Below are experts of layer 5 (counted from 0) of a mixture-of-experts language model. Rows are named router (the router's row for the expert), gate (a neuron's input weights, with its number), up (a neuron's input weights, with its number) and show model dimensions 240-319. Each number is 500 + 25 x the weight over its row's rms, rounded and kept within 0 to 999. Numbers have three digits each.
Before each expert's rows: a language model's description of what the expert responds to. This comes from a sample of Wikipedia text that the model never trained on.

# expert 1
It responds to: Infobox field labels. Line breaks, dashes, colons and field-name words in infoboxes and lists, such as Country:, Preceded by, Medium, ==See also==.
router:517504509462465482486514528555509497549518564506523492534496519496482490452445508480534506495501528514475507496496498537471452465488532481482496506490507482522501516530504500465511530490477537518490520476480468509482484474449480519506441505
gate0:475502519490541488439482524508500481540491499500507504447460510525473498479532501514544502481486465550503483509475482471490476463506532517495517527460507461500479505497507490493518473531528494506531527507487499499501511460460547521445561524
up0:457476500543528460497472513514525451535490441472502488503436505523533523496528534513540542522550493475533503526510483503488500471498509544501508515500462488489495485489525517481472508474527485472555486468497471511468514518504472524501513551
gate1:470481503521514501489476494531492479521501496512494464489512493485498536515502510521491465445498467553507441462537495451463475500494482483498472493487475495518510476467465512499507482468500502444465516496488494506515524458444517474516499473
up1:503533474452498461521526486515480525509491449539503519473533532528468537521482496479529488526516542513464547526520532490470522506512466475522488472515494507487478492515474495479524530482525502520455479487526487479518496494450487515509514464
gate2:523479460512459496485483469490511547473493494454504491456525489463505502532520499504508485430523522516493525490509481485501534482470523513524502531486544524524525500511498503482509496546514510526542522524547454530477496504465510527514454498
up2:487519479519505530484540528514455504473493480509569489519517468517512473549509522509505521470498520483513458481492521499499521500501506485499506492498501517500491484518492511531482463474520526492511509516490522521486513485512483535497495528
gate3:452501487476490518501524501538501524483514476480557494532562454490513499487482529497513491516499504489552484492476508558469460518508500503497512486504469464499509488445520465489493489487512519508531501492518487485448498481510473524484517457
up3:517548538492519500478498530460482508471513520497520492481468551522459455517468460526520488462489508547498493482528509501497465524450497526507496519488510498484509525473487478500537510513491461453523504495472508506535504492515489517524513544
gate4:543472475507553471520458479518514540496489520491583478521500500474489502490520516537447510488478505513520532502499468540548484523481476504512487482532490484491478439523490454542470540511492472505478468553508468493553479471472472486553506489
up4:493479534505506549506514512503480497469536506506454516511458521486515446520518533480491497518495532464547502498497495529488502454492445451501528515478532481505484503488505513465486541455527525496482521508524505460504526520463487516525504485
gate5:535499501478488500492549498501528511523495522468492466501495451505504471529513510458481451512454514469511445438493474512498497510451528498493517490517549482504513537493538457515526493498505482488530513493464475533488495497547482527509544504
up5:477509505536512504549457495546489476485496462486495488501512485487508517520490483554526516477514496502514511560505511466542524476527493552518502541474448502467505506521514503455437498577482514505490527511530484492500484498488505461533486548
gate6:520495502522488508530552502513523495516534507505495510520490543483461499485432583509485534512463526515518534484488506510466541539522524492502523577528512545491506505502492514481454530491524481492507512490464516483554474523463481526499487509
up6:525472556516504497508514479485508530513485515515508545488481507456486482496429562522486505517466483510506505480506480469473545534496543500517521545485530526489510501506480485486485527506528484490512512499444496492553447524523476540483468524
gate7:507478537503485532490469470484495487488519495489457500488494521547493515509479529516480509498507463498493561477488507482516506492496540484523508493485504483484492510480544539519516479523522537483568488478508534453529462507511516513525521454
up7:519491491490505514524496471503536508465538468540502479505508480511509514472495488476488487511523517492514567505493504462515463482512507486463514465479512519479496482496511509541491482506510512529507522474473509447509478513504532501515527515
gate8:522527453560512476459480527540500485496536501544529533515443521559476494502478531505455544511521539478496541493500467476519446493511479502508506463507505498473459495503473497511502490514540492514495512493486466494504472486526497488486503501
up8:500542496507501526524523520464508515494491518469468524513522474480479483449553519507536480483512483485480470506497496488498506495534519486490499485465500461538514489480571542490486510504502510527540517531491542541551495485496476492530433481
gate9:466461481477499485531500487476521483530435498479466500507422516483482496516510506466415511515477519487483515515517511533477473515500477506486519497487502547466491521514513483561502506520482500525514486501474549497481543502521474505477453497
up9:509442545472478509523508472520553483520445482476538513540417515499464517507515502493446510528496508528513492495521510516482504454483471529485506499492507467494487502505484515497481499525486514491497473514486472484481532520503492518464483535
gate10:502494510491527537495514515508547512530459487500524504501483480483477513530474471516487548502516506480497474496472499514487526501530549479498497520509476473517526465546525516526505509498508497508534490482524493528486467506451499462495463512
up10:493487453513509515516490437466499515517501475520499480486509492519547528515520517498528470508476493526504495529507534489498517489503491515530533519489512495473527531488470472498537518499487496474488502560481481474505510503567446501538537461
gate11:499483502501472525520476553504529505505467535544531469499470571505487485477482538451494553520477536531497532481486495530445496487507478486493510534506460454523507527483500481488513505509515505459515498442493489494505480491513476464503462489
up11:496495509500481487493492495478506460472453496461530531510466484475443445464459501479513543506501500531511533482456515553500502518489515485510488509521481507475510488475515473493495503522516511473535490435496545487490495477502529475521465510
gate12:486536499495538556495469504498486493494480534514448502499469530521485523502457537541503507466498486505543499473489495448460443516486514547517521507478504502476471481522499499503542491484471507473519504517512522527482501500478453512480505524
up12:492464490490478497509480530544503492490533500505537509477506522469500505523529495466499529472474483505476492485504484484480496495485476455492477523504488462502483526493488480540504527527552495490513496528463482482512507485483534519518526502
gate13:457501465495506508503475527470498542487483539481473477489477528574493489475501482501556472491483549497557499516471481486514491495507499492501460485450491476495453504513468487512521486503502499483510495497546494527524482472510539526502493523
up13:466521510485496503539487449515475485530541462473498509523471505440499510537476524555477479521538467473481529508508529497470488474522504491503534492581477475556494507513520501478502523488500504536495507506499501482511510540527509503490474528
gate14:478490511518512472435552469472477526506492533527499507529528474481545481509451517523531505516470509464504454541514511499511505481511524437508486531510494485520523478482521474551497490523499480513478526486529473506499523464481524461517484471
up14:519518483521481517536479483485508471475507473479483526486500531505527471503557475481491509482520544511509534541507475508496456558498441517453525448509493504472508511527444506465497499524551475526482514505485510491485500517525498493502526533
gate15:517455492511465511446494496515487485473497506498519475512481481510455558514478486512486500503468470485520510502503519476503456498504546515506501551492458492503530477496570481505541504501505496472456509504516486505512541513507471510469476471
up15:485506471507492437548497488493495511490516510493465506506508517505510485530513512474523458520543527473545506464512467475526490544487512552507479480516495524474497492483491507534481492490509523476503482544492493494435443525501505515489514517
gate16:500473468499460511462497525526485539515516488484525560495507480522447495496481516480517469499500501479491470532511464512494532540509482480478496489499539490441476466486488511513485458516508507485493525498537512524438422498496451497479503501
up16:494497504547468517478502502490476491466528538461518497463490478516467534508441495503539454514502488501497510487517485499522474491516478522487473507493542518475481491509483502495500524522524472469494482488503508473483512461496489507449516475
gate17:511477491547497472502515485478509500501509509481480484480557509525507516515483445476478507504506511493530454497476498473464476524506473529512497500512472479450485433491532497491514464557470516445483499474519475453499512499509504471489511519
up17:480498493460505516516504488500497471494506503514520517475531465445499509466469568449525527482464488491509541491509476532510454481514549495545507506487509483549553499469492520495507509455527452518507511461485491525490480502550528460529473491
gate18:518500528491481477519495530526453519507525476447511516488503515486455477492506515473499524489495501491456500529488512493491512523552527438485509505519530482496539578489460524491523490494477563487510522498547488494515464510499479459477502475
up18:497525520513518518506507471489506529477519510501537537499482517461539511523526512504513499486490485522479520455506529493520481509483491544512498516505486483516512443504474464476458493471517496524477504444503479529489473542452547552503467499
gate19:561527500503480552441499501503470466523517531523494491488524537481546532536451533518480490500481516478473427483489468464507460545509446433481501527479522486537452512518508482505457525527477484519494493487513471501535498520490523487500505518
up19:539483525496537492491515485501482512510513540531449523522541502453506545551449527475508506498543469490475500507509474483522484471496498505516482496512531499494491497484525474507464525506479493551506466484513471446552493542498496476477509509
gate20:493491509504485466475485497484471511506473488472490489478528488530493495529543514495527475513507491533464502518468446505519483534470487481514510491501472469467485514483517521515526474466474472453520525495510531501540493511522532469495491481
up20:506512502499488504489496526524489491478471535497524514529471513517526499461546469542467530499497522495512500522525494505542497518514495489449482490510514463496498491479496526462489533435496497525500489468532513531490500521458517482504496457
gate21:550454543501531468458507522474474505479514514503495475491464483563489486506484516476527493530516470460460505483518504505524491464465528504536504509473520504540497465467502473507474520518470498510547514453516515527539466468482532499477522460
up21:490491532499506522546494527504458504510487466493509528515494522511500504522511491500489514495500484494517504545487487531512487486510492526509488528525490504512491514491502482496457532479516522459542530540484488473514505508499493515520507459
gate22:515545470544520555512508526470542508508508552530501526503463504482468466547490496508515507517474502511484519507484495525498517455496479518490485498458510485462564497503426524489510559492459550520474504492493465527466456486510535503506541491
up22:500502468494530484532566536508482551500494448528513519491506542573503487514507478452515525486516486484527538508524487489506515530470462487485467494477491475498502506522503482497499506485558447529494487509506544506464517510539505459505505476
gate23:491504510472527495467482493507546520488515503520497480459478509482531512472504509496535529520483520453498486477465461457500498522531529491492519497501515502476586455501519526481505475495519522522519506466495465467473451525512493538527510508
up23:477517521462523452484505546496519497506509504496532499506475518477519502468512516487496499450477511477504492494484503492528495525530521514501528490501526483521551458499508515487487458452515521507501535502487456437468493517514508561525495535
gate24:550515541466523520456499513562456503523497507467544496504473522517496495534538502521489483509469515473551494504510535461502452493517532462509485493479499513499492485528487473463531509547499477453475494485504477514512517550508536502436477479
up24:533503524483519541535549489554524470519542477457548510515482523503506520555529456514500487516513479467462490514508490515478486517516520464469503515478496497524489522549489513475521504542480462500513517510503473532488520544510485537452478476
gate25:466533500500452577471489494499557439510473517497535527493492532529514513517486518499501481503481492500501475494526530506527524530473515498515520491475460493519539459491508533503516502475468509517520477484475527511512494502506469512455516524
up25:509489459476523443530531516496487546480522497526467479514490493504489464516499466470492544511489521494506522547489524489471490487537497494456459491552546508447479516480495492508478506523538522521495529496491474504476505525476530510488487496
gate26:537510488492508516477495524527501508530495534524486515539518477515479498513473514449552490503468490508518482474539482550519492513509513502491498492500520515508469508487498518519478517522463520500528541531489515477503496502529543486447515485
up26:519514499473460525480499478509473466528550509475535464533504452510507518530480480481550534538481474521495497478514472482507522537487505530490507511512530488521472510522494556537463522489512444543551492503497505487488502516526502506408527454

# expert 16
It responds to: Coordinators and commas. Conjunctions and list punctuation linking clauses or items, chiefly and, but, commas, semicolons and list dashes, plus was or is.
router:490509485457479483494466511522513482507525467527525536509451541443524508490522473461525496487532464526473495531532500502481489480531503476512518540507459521520465491474506558498487527453495482487525517520509518477497530530518522476497491502
gate0:459458476459472494504470504513514469482506553521483475459473461485497519532471510539510496501508475521501530495541512532502482464499482491523493448539460511498512475481492491520472472518507464465508573466490516465524508485506523498485509480
up0:523486443525476448460532504525490556524504553508483495465474478544490485482515504498482530460542522522537476505506487527472500495515505532519507542526515505450494514489487539481502464506463543485530503503461488542485480512512500500480522470
gate1:495508544507501484522441529512512518487481519531550534487455498533492507490502472454491437469486474527478492513497486521477509488494524536537527479499483532483497509483483498486521503516496488547519517502446551510556485464477523457522547481
up1:492547471494514476471439495496499556495513605510505502463491450508473444470501480484493484510518500519471525526469479479535513553451486536491468533531432514477547539486525468465541523538475514457500529491501482473490474495472497531498520509
gate2:513496469496496491503505507452478533449500472462481541500507523509471467493537442472517464539472490488535502481499498540529534485494491500477472533483506480480500501511516495479462494534476524485530510516536504467457507505508519483500463526
up2:516498488497497516514530527439505561480515484511522550507522556497483450492529468492513489536482493521530522477506490524521525511504484506511476563491512464475490516499501495490468528531478504498519488511525486488482490496504496494474471548
gate3:503469511528531474497470490491499485490500548530493521508528479470512482477447542491514500499521521499499512502471477511492509529528500522541474489541471493443522499535491492521487527540482486464501510538521441507556506485480535507492473485
up3:508485511474474522525488516483536503444502498502465554510488508519516475503491492492479525510495517551487530484510513523525526535472556503441502462471521502510489516508482506531497493494515491507458490485474488506460512459479519541476544498
gate4:488483501476500524529452535500478539469482523489546469495464499501511495503523502539518469506529477459522505508439517545474482484521472502456505530531515537506442502462485503522470512485501490485468500499520516507485526560513483489531481523
up4:451508509468494508526456464525516520482535461516502497488480491506485508464558533486510478541447520500497516487475520509453495472534474486474522518525484513523507497470481496549428528506464498484511505507509482505531497518476477489556496498
gate5:472456486502542480528512524483526480503463497497504518528514506453541514470494517505514497484528485489436474498545456464528489504491529473481525522492475472507522500507489525452497482528457497511482519516466478505512482505510520505494572489
up5:526541500467484522490497482485488487498538493456507493475502519549506513528531470492476501528479499518533517502495513497509518518487529476530466478483529546491491538496462460492465510448536521485532518476532511460525490508484479499510453512
gate6:521484519504486489495479472471504492533487538463465465467490536471498512465499497517476491504475512498504527497448501482514533478511530475467479527552507467463509506520550514474509519453504499446501519507487496525495499491503535534483464528
up6:479482491534468502472494522531424494502482481480502529516472519499542520495498560440568531545526497488515510495505538493521492450508500510519474520509480534456498469459500494550524488515469467500426529527547463463460508493505498515527522508
gate7:519499557524475471525500511492474490497455474499478501537432491468526462505493547516523519487523494481495494465531518479475524517479496503487482470488503466496543482478487469506520529463503535523514507573478490458472514497450492520605470512
up7:490514544461527550517522512488536501533508482498529515472435495450484471517498470524515508451544500485501466534500454468525519484534492536514464516519536447495504511500534515495497510534507497478528456460513501495508449492552510475495512498
gate8:490459523491546505460479458514513514494515502497552504502488512509471506478496470513497514489489548460507469493464511483486523506534490526554466523535541490515485527526477512492495480477469500507511524495511466474510533506507471501495504542
up8:500475517525493486453443499490525497524492474489534519504484500521478475474505431464526524460470511476528552491467515495492530491529502521498529476499488462498459518456513471478491483494527480508469516508467517514436504510530458500503527480
gate9:524507459437544484501535519484453522521471533538529511479512465489473496480518516454514510490480511511459544530512497494461553487475548502490492468516456475524485515532510493507517515506538520504461497536464519509498489503540494492447516542
up9:495490470505475516543463509457521502474556454494518506516469538522531492541510468489522518512479487498471436489478469488499492448500512529522494562520504533471499470486509517489489532541472445479480501487517442507490479505528490503478501492
gate10:491484476510505490505483490515511502517451533494500498514489493512510433470557535477536508515496484526497462473539479520498488473494548513488555480487526490492523514536497498521526425511538508477493502494485531476488494485531443486492536506
up10:511529490516488516517455498518503545469472495479506483486476463459459478493505529469532501499495483496540525482558476546473502493558526490487536450538493491496459520508472543525510481494490515529499508517508504496490472493493464492474531515
gate11:495468472573538508498505452520512536514493545487512447508522487486565533493506485509499464455511501469536461511525492485485523498556505488502515468496498520473473517487520505511496524447516502479534495467493543484489502456490501477503524465
up11:497486479545547501489484473543513510509479529478509492533491479491543503484497480516498458468503520513549488508532484527500517496520524523504500485505496513484514487494493512496470506453519508512486469469494548490488443523492515465497492453
gate12:483512528478479535503532474478500457498457494541479507508479553499516487499497478438496487509534495549528479519515517450462529507513494509472499509517520423479495513451475501509509537534475530512515483525527470504454480470486484500535484530
up12:525515461564536492505532531481545530494501518488511513464518475537487513516462535525512531491448502472483532515496494504522457459532513494565480486500512503495513528524497493478492494440532469500499489482502557494538502524487517541502496516
gate13:500513538522507512486496508488534484526505521505519533539522485483505460521548548513483565501499476518509469552500516501496515501477452468483494525501490500492477501497493500503545463496495468525522535485523509510463535485516469503463463498
up13:480521498509485506478505510540527503434472490496532517495511511536505478483525450500531550517548547497454495547538516536478457521456459478505473532530462471498490479502494521514515499481486475512456516504524498518482532464491551511506487478
gate14:492494502515441514510490502507569517512488471473507530512496505487506514530524521495490553447517510511497470543519512529493505519485492480493495493470494515535503484538476503517496518505513482515437508496513490470475486473522488465503500462
up14:487497563517473505522470508550514512484543475445519539551471511500527502508503480507469510459516525503553496480495450514522500518497510472503466522496429547534491496520520478546500490529523461476494496479521510474494494517494504493488502444
gate15:474521490536518441507497487470491556512513487455518543519521516459546460490522535466464485486485497528479536492545520495509532519512504504517536503514493482535473509525490523533443491524518486514454493505504513470480530482529535513516468479
up15:538486487500482558518520559491541465519539524477534506483499499487519444530490525531494496483475508483505492498508516498478500520503487494483456482523543535479513510543495491483500464490506506506482499504499519550478466494483494487486464485
gate16:491463509512495476455485535511492519514537476448471492509457529512468501495546509528513479467511479463495550504460502488508503527519510537509499502462490496481497518506491497475499551467469491536491481531476506522546492522525510494483504491
up16:483497478535548523522555491499533481505501462494547499468489507533482508495445494498500458547531489509489485491515504499528477463501467489540519445505528477461517510485469532466488489517481489441487480465490501525530469499493476495509526490
gate17:519511540480535504488463475497504520521558481526487498509490546561536505483475454494495517483513474507475478515529501510512486520501505500497515478517528538456537497487526493498487516486504483532483501492505497491538448510532466451524480461
up17:539521528517526532528451495498509518531550511510497508513443548547478507522457483504491494474527514517450487504510531480501498506497519482506515462534512522526525517496518481497483507514502497540510510498522486510511478481510495505501471465
gate18:493472528480498535497484493511530516500494511565513507494518535437506461535518487486519472510500469469465520484500473559501493500467493558466511482471469543488466464499508479509491507476483495518469508523507452489470513492509505502532523505
up18:517540522450538542507461490498518528465521485528504498498458516497501477508496533518551514461532522517448457473470497496515549530515494512484452462535481502515471475519514515492501476436514517480505496515505517513537495455448545507513476481
gate19:500476548547535500479492493516520489501478456507503493484443471508481454505436490492525483515467556517535505497471511529500528526517503503488482504489456505530502461497486502488514511440504536479513477461499518506494468537537516502474490504
up19:488499459477463499538502524514469551494569493518485536509559514489528535511563492490485532482559454504434500514499502501488474462506459489522529511512524476477508542487510488496482447512474474538479537506515470479497524472504492513525507487
gate20:494468483507481498520515491490506504501482513525480513511503497478517513492494528535467500516493458516523475519530515534504506507515488501515500535505512472532479488495482507532509449526514464509521444514472555515522470512525526479554519519
up20:507450486466501477523546507472555475481511531502471494518525494475530508517491533509485486528504445512491486486510486528527512482494515510521524512453485494496478503514507515536490501493512424527531438538460550503508477511502513517517520513
gate21:501502521464547536485467498479531491537535487503513512538489494534439498522553466500483482470531513455497494508512516457485501484535480477532495479518513494465502449556506545495511528465476486512519520509540518520509489510476471503529529489
up21:513561488492521484484525501506438494493444530491518492457490437468524523499505509447500538477476534490458487515499465514489470521475491515515520500507495533501514506504523492516487529511471466446537482501496488483456472539506456499532513496
gate22:477484480485494463497507516500474491446510446507479543466488521533477505522547476516541456524494481457511439543492535497521483507494483500499479514503489516478489479506508488521494471546479539522498511517555469502475505534489482483490497489
up22:482504519513463471523496500485477491458483493515494520499481492565490493492518460523494515508521497462479470510475506483478501461490483515490453513483548495468480469519510507536503509536515538529519517504518469468487506510495466516488529523
gate23:469553535487475509488468474498524527461507490501480493464496535455458498506529528453483521465524476489487509504486489500493511489465462512532496474531463456510475503485506487468482494522505513492499516515563444480528517531533504532504450503
up23:477472485550506485488533538482456488525484455487522541504508533545495496478469471495491517558525511485516525514530509447479505501498495487463481499519534559528497489484471536542507514517520437499440518473471500515447483501492523523503494521
gate24:489542475509497495503495489480485499496542507582497492503475470498513517505532484527448526527503477508523540504529463507497493529496462496485487491492488556507465494532503507485520530500540468533507486556514480497523477512517510526515459470
up24:507495469510520491531490496468534486483553536466528511520476516556527478523530526474484511500502544498498483484463472492472544509517527499484470507477550487525509520479453459511497486529498488482475498518510468536526530522499545519493546490
gate25:490476493514527472518535537483522491516486513509512559504530522487473520485516480499495478498466554465549496533475504480478487530519514506520468511460508459500472520501500491495509522474513477503532486528502507476489488501511449525508508513
up25:472485496515489527514541506450523518498510566508464475499452451491550469489529542499508536488497483546531448473500512520477515466487510540485520494510499547526535465534480502511499458555532548476466516485487514498500496471504506477476502529
gate26:492466465526486520487529547527466491489474516511519534474528501490510531516473492522511503460514495485483493526543496523446499508519524477511536492501495549538538539482483531520536449520514463526493512461506520479533510541517499518500495508
up26:509511500439548497505509494477526454521505481487498487496505474514486479509577499495500502539491517464510497503452499486560509478450480553485464504476509458460487459495506480470490547492475539497501467532477469511470476491508468521511504504

# expert 9
It responds to: Verbs and following prepositions. Main verbs and participles after was/had/to, plus prepositions linking them, such as given, granted, assigned, became, against, into.
router:476493472471466467515491541518504485471545486567502484502528521488536448479499509486523491480495510486480479505529494470474509483499514498466522519502527504496513480520514489492513527515465530488526480465541548533470434505478486493494456505
gate0:486515532496488459510488531503450504493477519508507462557475529501527513499518549491469505463529478458520459523529508522522503507488521491489529484477507515499535484500544440501541477495515505499470478509516458488492505489521544469565482482
up0:521503482520514518482483487506478549518453514531482532548482484499524451435508492508512499469495488479505499515517501501517505511492527494537550501466496524531479448496533407518546518524482465513512465490467458493509466525519491510501523459
gate1:501529515496496499514513459555459510440531527469494499454492506461499479491464482538522523508488484524514523526509531520499508549507446450514465522505461490479484450493480517484525517477518509487536472536529470463522453492489531512495511469
up1:509494498462513480478487478473497487438497527467482502516507506536507469507466540452468544496535493525500540453518481504426542504507535479534503500504513466475514514425460499471542503508468472482520489507500475494505470487451484494455499498
gate2:487461499489510491509530515560512517521545495495472561544492503505514492514489467470488499515520483528518526501511464489510520484508461477505461473530518444491501515479491496508511584512488517478534453485550504478497537441525511479508533532
up2:512532516487499512506476483472492506522468478470511480469531519484493506473518509519512505505488523475499453490502512524467468512511534485529555513479483546517518502510513491539478406511523477502462553487469510503511454521480513517481501469
gate3:477481504501527507467483525476496481446514501515525457503473479486536512476519509464500491482534525511506502468516454483497501492454481510511504500518516475465518476464482465483519515527531496508550442468489527486476514502500509537512495507
up3:529480487498477523505461539508515517480449504578475545508500539506536504440478468510477500539527526530507498504496490466482471521507517475494487538456520512486469520502507487462515501531524475494500494506533464507493485483498471457468529502
gate4:516488420514506485485515476468498454529521508523489463495485447477485487494496461523531500519472546496514477553493549503482468508443484512522499462492480493490519486504505464470497544478519529477474516525491490473518486504514458535474515499
up4:475423514565533464517487518566485511493483549488482507488497509505491511487491576457508516520507519489493494528490489516543526538511451522529498547494522491470497508504480530495507485528477475509498519477482475519505531495519549502493517520
gate5:456521483530471484530480498508493496562517480508530478482469516513481498489518475531508521497564514494508526466533536475530501503502526483495491526479539500446509487493457492483481508515517528506489524504502528461494514505522484493486520541
up5:502480438479508514483486510520514540526515522527497474447532470467492490482530487496508493465512484524474504474442488519472495508527452491502557514497490503481480489478499452502482491458499493527496472471512519497557507505455521481511526536
gate6:509458512537474534521496515493482484481496508492502523519519534515516505523498461492482525491509544503519514518537498474506489480550473471478502501483464482502482508570488478510486511551509522513516534503459507520469509504513489478509526496
up6:486497523502491503518486528497475528529482500499466513496481485528505512520472460469558451476523520500462503465483465492516495511473535489529483530509509467481479489529467493500456491472491510503500522486493476496496483478487538507472517491
gate7:464474494480517531497540491489518569509477526539469504500501530487472577470535497544471493558516511508516489536505525518468539449483505521510512533517499493478505489517498478511517491483497519481491538527501500481532493495553493484507489470
up7:505531441493514483500479472529507495507494463501486493488501498494506465529515505496508473494490511471475493476526507499515458526521478467481477489504479525505493463500505494461489500490491473506528499489485501483502508475466486479489547514
gate8:469484511545491517508542508503513567466499506530480522500497480554495467493541453514518511489488517490535460455520523477508551515557467456480489522503485507478489486485494511493485459484516505491468463517497478530487515521477507554545492523
up8:512495483483487502518484475498496438499498454518484477504522498499479524497506482475498512470490460525489524531498476554503469521438539547542500468517474522490519514501486533487517522520475488504556483481477509489506497500511486423464504476
gate9:467526513461503485533474476515511493512491507501528518491534522478525480499492497516487505519459489443498525510493492453482455516499531498513471510488479475479485492513522501525502514467519542423467455559493546508491480473457537520492478515
up9:538484464573502524508511492507485525481489477515479500479511536500482528438513515474499464469512514513517456461492485505491521477536493506497502483519501520469537503523509498492488516552504483550526529501508509478539485517554537501539501488
gate10:439534452502543536505476514498479491473473488503468480485508476479501513463488516502523511514489533497456436530496522514457444470506454499467488519518533515470450480514505506496527547521504478509475470545488498537494523512532542537487528522
up10:544466455498459491543538515483514495514493509468503557528480510479519473528514488510483501507489485445496511499518533535503507543451551466537537438508488487494453507534511488465484465492529472539504462491485479475495485451498474509513500502
gate11:501493482494456449495493505461478481508539499514466516467486503472464497516489522498471526489526546524477495488483491540540537463496490522525536456519558474451500565517483526458496501490490490510517487499500470487456496495515495475480476533
up11:505493472504554525470525452480518477506466478478534499546487496484554504465529475536544454542509488516537519507537542500486514500471520516490475505477463463499476475501501475515471508513491515527479475471503510467504530499471541533515540473
gate12:472537463496521503545469503496461481506483459525492496532500507510531483479523517487519512510498468510510484498529505460468482488493499474509522511480480511494544511525499498449470506511483486495564483472528505506477520501464472505500537508
up12:497541484528475468459501498477519533484493505524515471491503537496476457497516547514453518487533483460537474499450502496531540531523463527476480488480505531460519486499485441514485501492507508486484528523504523508498485515536485507444451450
gate13:517544485498428467468508460506491462503467531483494517519469528497511495524523470507484476471501523483523463480466509471472486469475524511495500474525520535461505503510520496546509526485464521515481460500531538488503513493524486472513474498
up13:494457497504542525520487537502530548492518491500505499464509488517506486503459476485514541515508505543484556479535521516526527524537494515494497503507462467511500477507492532482525488511520453471508524457490505500491477535503525525450529480
gate14:527503555471515483491535522521544464523491478528495490511490500496546490482491522460537492509448496481528503528470499494549470519511478503487461459553466501512510506505487485506506525523516514503533458487542478479474484501494447561520503428
up14:497504466498513505453468501511494495499471505476523497481487521507459547504490476526500490459515492491470524498539481517464548467500502505489557525441519510501518486481519515505483451464512513515487516534474484513548482454500528474507503565
gate15:510485520497510515487520518489509494488481449496500505527482515485464522507487502480550527489477515501510487506500487525523502502492498509507505535502510535486493508517463462510534486516532503485492515517493514498493494497515540460504491489
up15:518530486512497459528487486500489475503539560488489514462504513506523481481526495524488496500500468509519519514522501468482452513447506485530471494457471484537506478515500500507473514521497503457513456465474471482521480489501473537463504467
gate16:494493491522458542443471491477477542533532497524458454511532471509455496532514501534525471466525502500488470489538506516505546518510467548536461527534525462485544474470537519503498491490478517486483475502466518490525488500453500505547481529
up16:493473537468498474453502508512482503543488516507538492500501456462528491501474546510517509450468503538510485472497506464470495513497546502501493521487495490512496496506524500513469500488488479512492542468486505476525539504462521458562478520
gate17:560510526497530520514529487521498509529508532492521489513472501515499522516523505540497520523536525513499483527431473480501472498471437492510464566511503535502508513461501464498528503484449519491540528495487518504513513483505534471509517525
up17:439493479513436560494487471502471483466533488484515465483490476501493514505479517486494505519534465529527491500533504454535500506470491456486489488529524469540460507485494473486520488531523498495491496454536521496499535538526439505506502520
gate18:553484477510496509516515469463514539530487549467488505531470496490494488491503492532522482494507507537487486450479497489510509489534516530454459490489540466527485473472517527480439518450493485540471498514488487550482486552461492541485507494
up18:473503532468553484474477508504531466507505449536492509504512513498505517520527507504484515491523494472529518473475490541462491500529502451523530509530470508444511521506503467485564508537556544499560528538486494455519539442491500469508513470
gate19:461508506534453520495513502523517459475493526487493512560485549541497501524554498499489492520533526525561511498494505528487533448529525479469468528512505495511463503497436478526536498522528533503477460475511467501495499454493506529527440503
up19:470460501515480530498524529527497514482481537509474530533485552532489484490550475460496496558516511501553497521450478511486542480506500511489488521505522515502440471516444506526550470512530516500509449475497501499512487471497479536506445519
gate20:524510503491580507480468474526485480517465542529515477499512496517506494506481479524516494479451511486519482518537500537459482475497497489495534504539485585476540437509500518495460494515528519534506541529503548506519492505506552514471492513
up20:517483490503447532529487537494514508475510474501467538534444461472530517505502515517512479521550469495482512499474501490531505504508503501479446475464528450532474546523490476502502501484551493486537475477488491479511489455493487486538487508
gate21:512551541518502494522480495497486473536506500524438508508488503515485461484452526494505476454557485485490527480513458489528526524536493502486482509507491501538508528477509496512521561513494513472534528473504520499489530465522493507504483530
up21:492516531489460469508474515509487500500459471528507515474460519511495497499475503510495536430488508490477526529485485479512528473473493478539501535535480498525504525472537516510523535531482537509509525508518508508510494468514487469530529521
gate22:509512492492502476479482515492496494518545505502532472470521525445493493517494506528476513471542516552536477486493547458523524571507507535510497460490465497497494508501496481493474481478503464502506508484499453524444483486487485467503487517
up22:568504508498492498506515519497473485492462490509421532503455491522538491437504497482489460489483483492494464540522485469451509490508497478463492507502536534505489476477511506541505543494464490443499497505478516482508528488526514506514518501
gate23:489510518474488532557495466474476488480494513509531459492487478483503475537487503532461482492508524519456501521489503466529509477475516519514431500482500476509476513538506469500499536450490520479509526483495428493485458489477518484463493457
up23:530543494533521461483519511512505487482500512506513460529475501479481563471499476507490492503510529471530482460453543533471538482454505484537505537478498465533513485490571460490486495472494495536503512531473502467494487468459506525538461505
gate24:520525539468514516511487488466507509491485529546482554492505504536543472500525498462487457518484458495533495534492509466456515501482534483499542508493466508478541488494498519494527531486548476537459459498513492490492441508497496526486475460
up24:475537525466487518482519482512524531515443504539502505521502498549509487497495496518474482525440488475477496493511461470505551468552526513478537523472505535510516482433513485496490487503490462533509507486464520507497504487510546530506445502
gate25:478524455510519510526446531535465510510511467524521492514548507516527444586472479525500505461505468532495461488517484473494463490522487491516468527462500483536539488493506473501494516477515489486496493484508567519511539502529507539506528499
up25:512485544472520484492511521529440481501474519523478496510512456509522517503458505543478511499488538450505458540509512489491528501485521518544551491532470498499503465504526526478487480506530514501488485561506489510499501464499519514530479512
gate26:470517479498537529500554525537497513482522484533485505494500483550478483465488494501441500504435491444525523531527465549518506469519513505513499486474518546505529495483505466520522491510487506466520489508501474468492518546512511472521512495
up26:517523480498515521525518494506514476503492550499482472534481528488534486520512514458552492456531482545445448464475535512450511519458488480512493522530503519496541494507456474480511507497481474490484483516511518485554463501526507548509448508